Experts of a small language model: 16 layers, 96 experts in each of 15 layers.
Below are experts of layer 9 (counted from 0) of a mixture-of-experts language model. Rows are named router (the router's row for the expert), up (a neuron's input weights, with its number), down (a neuron's output weights, with its number) and show model dimensions 0-255. Each number is 128 + 32 x the weight over its row's rms, rounded and kept within 0 to 255. Numbers have three digits each.
After each expert's rows: a language model's description of what the expert responds to; "gets" lists some tokens that make up at least twice as much of what it gets as of all text. This comes from a sample of Wikipedia text that the model never trained on. Tokens count by the router's weight.

# expert 1
router:090075147165159155077144120116110126122117115119107079137054130061164150116131107139115125105149110139095151101094102116143143143129110127149165134174141090156157129134173120158117085105135123142135164126107087103145082184131127130148153085091182118142173106134119149079166120170145110058105128154099073126172193174080174146110125067110115133197164169149169122157137089144167115167169119131091151154180123128124118159164122163087131082047110112093077141147128155115156153158140101145091107126156112090112154142105126146126191076153117110175077134117050143090079158079101090129129058095142117153103150167191066134120133141233119128107123099199168147161096076131127058119164151179118101128092121151056069162082094134116141157151155105122137082185119147102156177133150113
up3:073148107184103169119143108156136146132157098096105123105134117131149110174106110140101122137134102099127069105107154125127155130079149147147098105181145070174157194141091090107120138187127152126121116171133131152120080139096082079103148141147136074027147107159099112078107139137170161159177122054115127163103136127152113094199144135072119127159050207144151143092120098135126148171128043107183124106179131106178148107153090067154115069107069149109114126128089086139088181127132106099110080128148088132136131120143130147121153121119061149085098142063176165080151101060151066102114149208197180116097138124104135135160139146189170104192172143127126166109126179106126135163172141155140169124136165149150121070109128131097097142113135119105153155123155142185116146129131160
down3:104177090065143163073163113117143135149080135138188184101050065158106141112112081148106191124092121123111160172144166159065129111173105110108105151150108176137167124169120135148149114173128138171170166178122161102166150109078139097082124137153128145187107154145112086152113093052061115125119098151134122102102134136101122109121171168119078093128048126144050138177177167125140117120136126127115121153140162144103107138096196181128090133104139170138088093116141153147077111125065087136098112165149179179177124135186068135153139130141125185061127170162140088152134112180112165164132157100122052135092119149138114159172174068151103129121151122146074132158127169114115073128125097127079135135106162137108093105143146158124118141179077096131047151097102126130143090165100123
Of-phrases and gerunds
gets: " of", " the", "ing", " for", " that", " to"

# expert 10
router:103095138155133159117164092096130069173118114090099094076106120136172118099130088140105157140154142086147101140164124095133092114165158120194045167178120160117129099136133149107116107120102156113182155092138043090126178204111185152148107097106168200138130129153169166147172143130083068126156168153119073082132181135128139070096123091137152118168168135199112197063108138134100117145146136113108162173088124103123123174183087122129140097143113157120154074140147189139171131167129152064200109127122145086100103116114126147086167114213086075094109075110086129150157148113143132108148096106146103106099168116160133138141156069175133089140072132179158148127111065111071137126106086129171135093084135121086094113111154159109103147174126167145113105094121105095128139105158085
up0:147130156104083128094190112152100165186174089170123089137110147072120135139085081140096136089095118147122087214113096069137111125154096105165087109127172178144136076124084110136174153117124138038164155180130059149174096190143085141107121151139067099131091111108138121130150127155138106117122130125196109139141108112152101129120134189115153204058135121101128069104126129187141126169115087139118074058119104122140172197157109146127110122141110137070144119176165101139133098150183108139144147071160128184122128149128140115078072079156137106149119131138153138176150099148087161098126121135131140176135059114142121221148140137125168148101111121129120167150122136073176111091101138117144127140118148094171125116160129152160097121208114078085101161099151167149196061123097138
down0:129098123106031134080144160085147095136121136129137115102186126140096185087106123137155111111104194092168156146152125103140128155132167164151119102109186179128082094079125081116110145118163067150140133126130163222165136166110113159101070116110144110078091128123112195108128188140167136136091201133104217146134129067154125125186092214142142174144125136171126131132128136150086120187091116111101103122156162100018122136109118098108114152127103135133137122089097101113107108116163108127107126105148081160162143122155111108138180128101092109142154123095131181079152101097107085112094100137115162142119156111065082052194102101119115168101140134134105136125106167110135147172055141127121107145120122121121125150144102167160186199114056161147191153151101113171109141183131127
Relational prepositions
gets: " of", " the", " for", " to", " by", " from"

# expert 5
router:070120110180188172093166093112127099085116141090132074117045134097172117134074183137142146159141108110149128111121080114122141110161119177171141157143161082130185161124150096147122069091078099122138195134139103122134114151152131145121118108097179129188153074148134173094166089176082099094127161146110072122126201118090169115122168133104129143169159142183079127108129074112181135171143127111087166129126130134112154190133118180108108124087118137112094140158164152104147112199085119106144100163116137109102153081093124166145131075162093098106085109111071142148077129088181058157176057118149124142105089158155088138140122094181129092134101086179198191116107082117130077161106136140122141122093105086054089174096129130140121160153128144111094101083139138107144170162153088
up3:143147115090180124109102182164116172070066158148123148050165174098118064138136089112144140118145128158138167124111173116112142102124143183091130127120083107112131148103151139106154052154121142125060120137148124072142166135125128120067131176076110212145182172154101057104149148056159142120119123140150119112149135163176119118172116173132118097100116137107141115088128135140149063086095185157134119108090139182143143173147142131046087104152138145191158176072076113122149114141144118135075093133140120175110117116080072112125095110129129132110167096122132147175073176130150138164144086124112134100190142205083138126063121082174073130184127172125146102114118196097135126114105184143145148184136090116098121115141182169121162112152131143038137149083149103115110135124132091
down3:116122095168125093109114141031174129169166179117147106160105132101167115112143163149163120143062152092163100112137142141138148123136096114133163158140147060098096108106155120137095122204133083169123207143143099130060137111134147133106152064159149122122155160159116143083129126134101102099133125146105125149117171161091125104117101147135197148165105103138160097044132125188139126113132140168096169086160140088123135154127106153207135127143177080167064084117133166089106089128181088121156086121147077107133137144205102166103141110115064096128147118090100181149057163090104068185149102135163102128147142200107183152185149167083131122137141137140100140135064140173164109092107148125163082102125139109082152141075120118132076120095093116204139132162155134112160166102092184
Linking prepositions
gets: " of", " to", " for", " from", "ing", " by"

# expert 11
router:093085120208149173164123109127111110080147120113132119064125154147208122106110161135162116133110118140142148158130197072113133156106109111128130146164103096046148171130125135093142081126093114130160106090126129153199172178089155096194051161132106184133088126145114094135130114135071083136144160173136134076106165101106126202115079151071177126187112201166104133118128096136131106140190147109114089184128155107147145111135122095154119131103072186160174116064185141135109088134110128108128157117105125087116063124139130075080131164174118086116102128108131130177107144102114130100144107141154085184084181138169149120103123140188152164126170124151198088171127116125149163167143167136124152101094096132076109136177089117063150104128098129130105104085080085152069144115158102
up0:157063141176046183141106103180189121131108145100158101153129164130119147120118123148111069145167127136129059197160171113168158103087137092102105179103152170121073145150150156114108063091123201072101137140113121106062068124084154075177145148172154163153112103131129131138119157158128117149106082115156112098172111162071068187122088142108130169165146107168157123158134152156134137179133104068165138069144083112188132155117099107129110152148141113195125131157159110169139118090077175134098104129138150132090127122121102161098126116141160116124144111119159118109152056123097099152093032112102101152140122101061146092130156161141159121154105071079182148148087043143154133133098103181186104117125088150143123117143136055145091137151112143140133128097148127156116098137184157
down0:079133092112098117147141106168140119063112118108074095082140161132122150143105126104116131135105096158154129149128122097158161147171069146099137174061120140161105098158086162145123136097130136187091091147123082084117088153103087102160103107169157110164166134133178088120099174125130155072062152144116121133148117125134124113140180109134100201129126115119116095131060136116123116098159100119161171170093086141130090150122179180122119082191092122111141146159089118188099145125043172123172067097164128104133163108113080218103134113062123120135141140151139171189124105076098120149157092088171082159144101120101140172064159088126160166155097140141106088133164209117147109159130181164092170129157166103115127129107170121137114162111141166214193126107165071149107152115131203
Finite verbs, auxiliaries
gets: " to", " had", "ed", " not", " has", " have"

# expert 15
router:119164126110106153147176128120137109133096126115054081073114156088204190140149139153079094075155183151125143124196185115147137066110134128153116114161075088188154104075192088093129152142090073098090108089186075152098096197156151096119117098075120113120086082169173131169147138151096115119135070156172137192198099092136113131094099101058120101123061087150100125130161174172164092150139142159156111098077126123127109114099105157104152137141128184082130114112108148101077164105163109181175128115125157103150135135155166155119111126126135100128121148161120129165155180093121097133105099149103129134114164055139172184114155116102149113110176153142097126125124155082127085124121136112108139123111160153127210107126117103146134166201146093153076099093140188115082131113179111
up1:135100120117089146117123131121108142083115126160123143116093071100122134171101141130146172142161130062168143059135121149170135076136118071168128140080131125172121123150108072151097132105207111142146213191203100120135167117147148141106156148138077087151116141125121145070113096086136138113126092177142091192164166111092112144180129114160166123104074129086221147114093097092071116090122112088130099147134138129134067169135131072166090155102146032169128163152113116170192112093154116129140112145130108101151093110069136098113101109157096139112164126172131145125169122154104174091058106098120163179167119106112152140124149137186148059150181191119124168157112152142133130132161107124153149141116149134173151139138116090045098079102084125085127169066135127145118146141166062
down1:139116131129155139083155102141141116095117103178157137068082121090111134167181098134150155099098121091152168166154152190154160138074115183131086085126106108134137165183161086082149179125098108148159106129144146129040128152147153136148167161111093127161076173111125104113134133111128157109073110102112143194150165116150107154087136154112091146097124082065145173127129126117139146075127102156084096133089136070105142165109158136149121124141173116244144190147114098127106113122181133150123155092167098118106096122154131069157121132094189130143126121214131102101161144129177117033152110113142146189116187106115117144043147140144106113167094099100170149120087184142125116149132128155099134187077119124134142068145077109161111159161123139061101099071126115144175137077064108
Time prepositions and months
gets: " in", " In", "In", " on", " On", " until"

# expert 23
router:135130146156152142103164137120139134134185144106127125178110105096092139136119156125067123122115142097117098129139098134078160134132137100142182132129177109189086142112098129180119136140118151119085102182101137146124082094206054133145151095154102122044116194160139129128133191103111179125069109110173124126205153155104157100153136119146154122097105081072105127126120088077152169069112100142139144127169100127115126152053127152168060146089136151163068111209099107112109165092123120137115104183098174190082161098133186134164128138157192070118096172116118125133103135103151133137157167059142105165153129137150123086136154159160153115146155114150112107099192117124107119170173074124170143094125096159121054101146124134097120122079188201060112165172099076126156127116074137
up0:103074078124132168100137113116119094083120133090128142106145124088137111139184123184199141196083075152164113151169160104132116035126117089100138133107120138138159125160133167130142177143119119205137081212150139146158114184227110142137137166095138135119094072201113167134183109139109084135135125134156120124106108085120067133128147140121126130128097137171105155153134085144175121184126104086125101076138108163150112127155108206106081102043094115106113135156155128194092107129141131122166150135096154177117160071116133124141108072108177173066166153143140144136114095074090125069146087114132045161158101124174173122148107140138141136147178147127155132121126122137157114118089189120152166187082123139131128105109108086064127128129172154171087104129113087088111110089172160
down0:127117153126112174098186089161119122113092159129180176160113168158194174030118143163103097093099034080096130143153076114140183126137147151134097138118139151059145112157175089123154156139126140146108117141146175135133137185131142109135074085136102147130109202123117104143121121130055135184130105161102092091132097146092140161104126162101131163099134146176110117104112095163153179112124092135186082099132026193105119117152133166196115153152144107134133104173120186063146112139110111144119151144124141152123166155154066148117105096115153096090092082062156162149133094122077167158173096164191132109089095070118114136143131126101136073088116112162091155149133125076131148114101149171117154114147112114118068095088182136125134106098187124115064165135179176139142100163124109
Mid-word fragments
gets: "ers", "s", "ans", "es", "os", "ion"

# expert 16
router:160150110106143104110162104093135149131107173145076121117143116122096152168065194149138160113148145127174156125092178109093156174150139133109118127146120117111136123122106136125146112109125081129147134139213140165078098103180095129049129073079113085086136123124145133174144130058152147124084124154171070155119114115098168147125147134193106181088088098137177126114105113080122156149106111105128143109146129157149129151068117106080133148038095104116069065126063154144198169170134078169142095185081130165112160122134134129114087192092124150159115152151131145121112164149170109126156180159135067094126131132111139062119152129200208122135071152115150145045145064099150126175118091089121127098120155129163167149155126181120132132100206119086171140160079105118151103116078113
up0:089134099039149138146155139255134163113109141195161119127150128071096150124173145125119144054122143101106121165130149117096141126101116101144092091133146109147170162183090137059102118085169083136122147126171131132138057170118100082142136113122083135086111087109153143124126112100138132134118096145159126156120105118039129143107132120137157085139149167067095172099128142125203141133170104143118118105124108122188095143097134098118071147178152103122115134138119167115165090112171152118054135145131150170127085064104151180081138136147127134113133104121120206129116163146155130083167186060160077146140126136157099097092108070169138055090167125188107178141135066145171094084148175133095122195151126120101186108159087130118162118101089144116116144139136123106131202122123139
down0:164200181079139072105108131166117111137145159131159104114155142090133133170078091088123099132123125167033129114146156139170110118086154138085091137123170043129158062190149086119192127118117132174129178109130171096095122151086101212136137130093134138151122128120097111107119062142187074134107065057123092157127130109130104124093113133182161115074178149077131147141120085151130147144154135124123144146062178085162174158076115120133131181132051127145130131068130135175150171174111126161137167130114177122115111136100095079108121119103152140124165126069153200170094067123139109143121211127129118150129104084147144074137074144085120117163111115129107090151112119178125130187134162146084153133223094140157154085124135140097119159135143175142120147113111147128115161134126137
Mid-word syllable pieces
gets: "it", "a", "at", "ut", "aut", "ct"

# expert 4
router:093120113196136114123121126135124168100116104121141139086090137106166136068090123055175118161146094139173122138110171097180130147148120173113136166049101165077141139075150144128194124079057167125162173083140108164154164113105153128139111161110103131038098123132179085109163093116090150094088136127143060109105108114128124105094158145108178113157103155104083183128157081169129102122148166145124121151108119120123132134145113142109133098096083111133129163093197097125128075149160074076135110113070158075167108090184146146123112185204088075157149154127127143153129123102122104071135150114141083139143160158100132138138130165151171110101170125143144078200164079141144076173127241128131164100131088143147130178144134182105189130144112124155113171142134132182146060105141127
up0:116083149141178127091101143098126133102108093108108096085145198117182131095123141139172141126066075124122101059065141137123129127161134108120173150063173167123132136094141118092107182145123191085095165138167120161195116098128118131054100170102202137144142165157110156118129145151128000114099177101098109160160119143106144117153179119151157114120125101140116153089116064041143153062100118130102143093144074116127112150113163157131187114108132142130154131170121178138173133158107160083118141184101093137071129106109119161149165172109132091043103140086168112107103144107147126061081104136177112161127105149148131182189105136105101111118124163167130167161116111155162084118168124097139094128125111181129157140165172168149122112083144144130123096104156164083145177157120110
down0:103107104134113128087068112151105143125145125111162134126107115102169170179147154127161130140075134158145146143115116151129095116145152048118109083078110104142161186152123088118137110085173126132132134178135088124152183085123071171182144152122101113129157165078152183185136114133149108138138184150136177122085107083131102145060146123088160171198146068130120113162138191127144091083100125170197143156102173102118116111151071167157126106174080104147121142106096105158102069158072097130102150113080142118138107092057180155172113125149157160086128194168181099167126141103110093095131160190106126134039142100159082072161126142148106107151098078152141169107148149122164077151119098151142100102108133121101081106162171118143102075143115139160136114110105130188102118152232101
Past-tense narrative verbs
gets: " to", " he", " was", " that", " had", " not"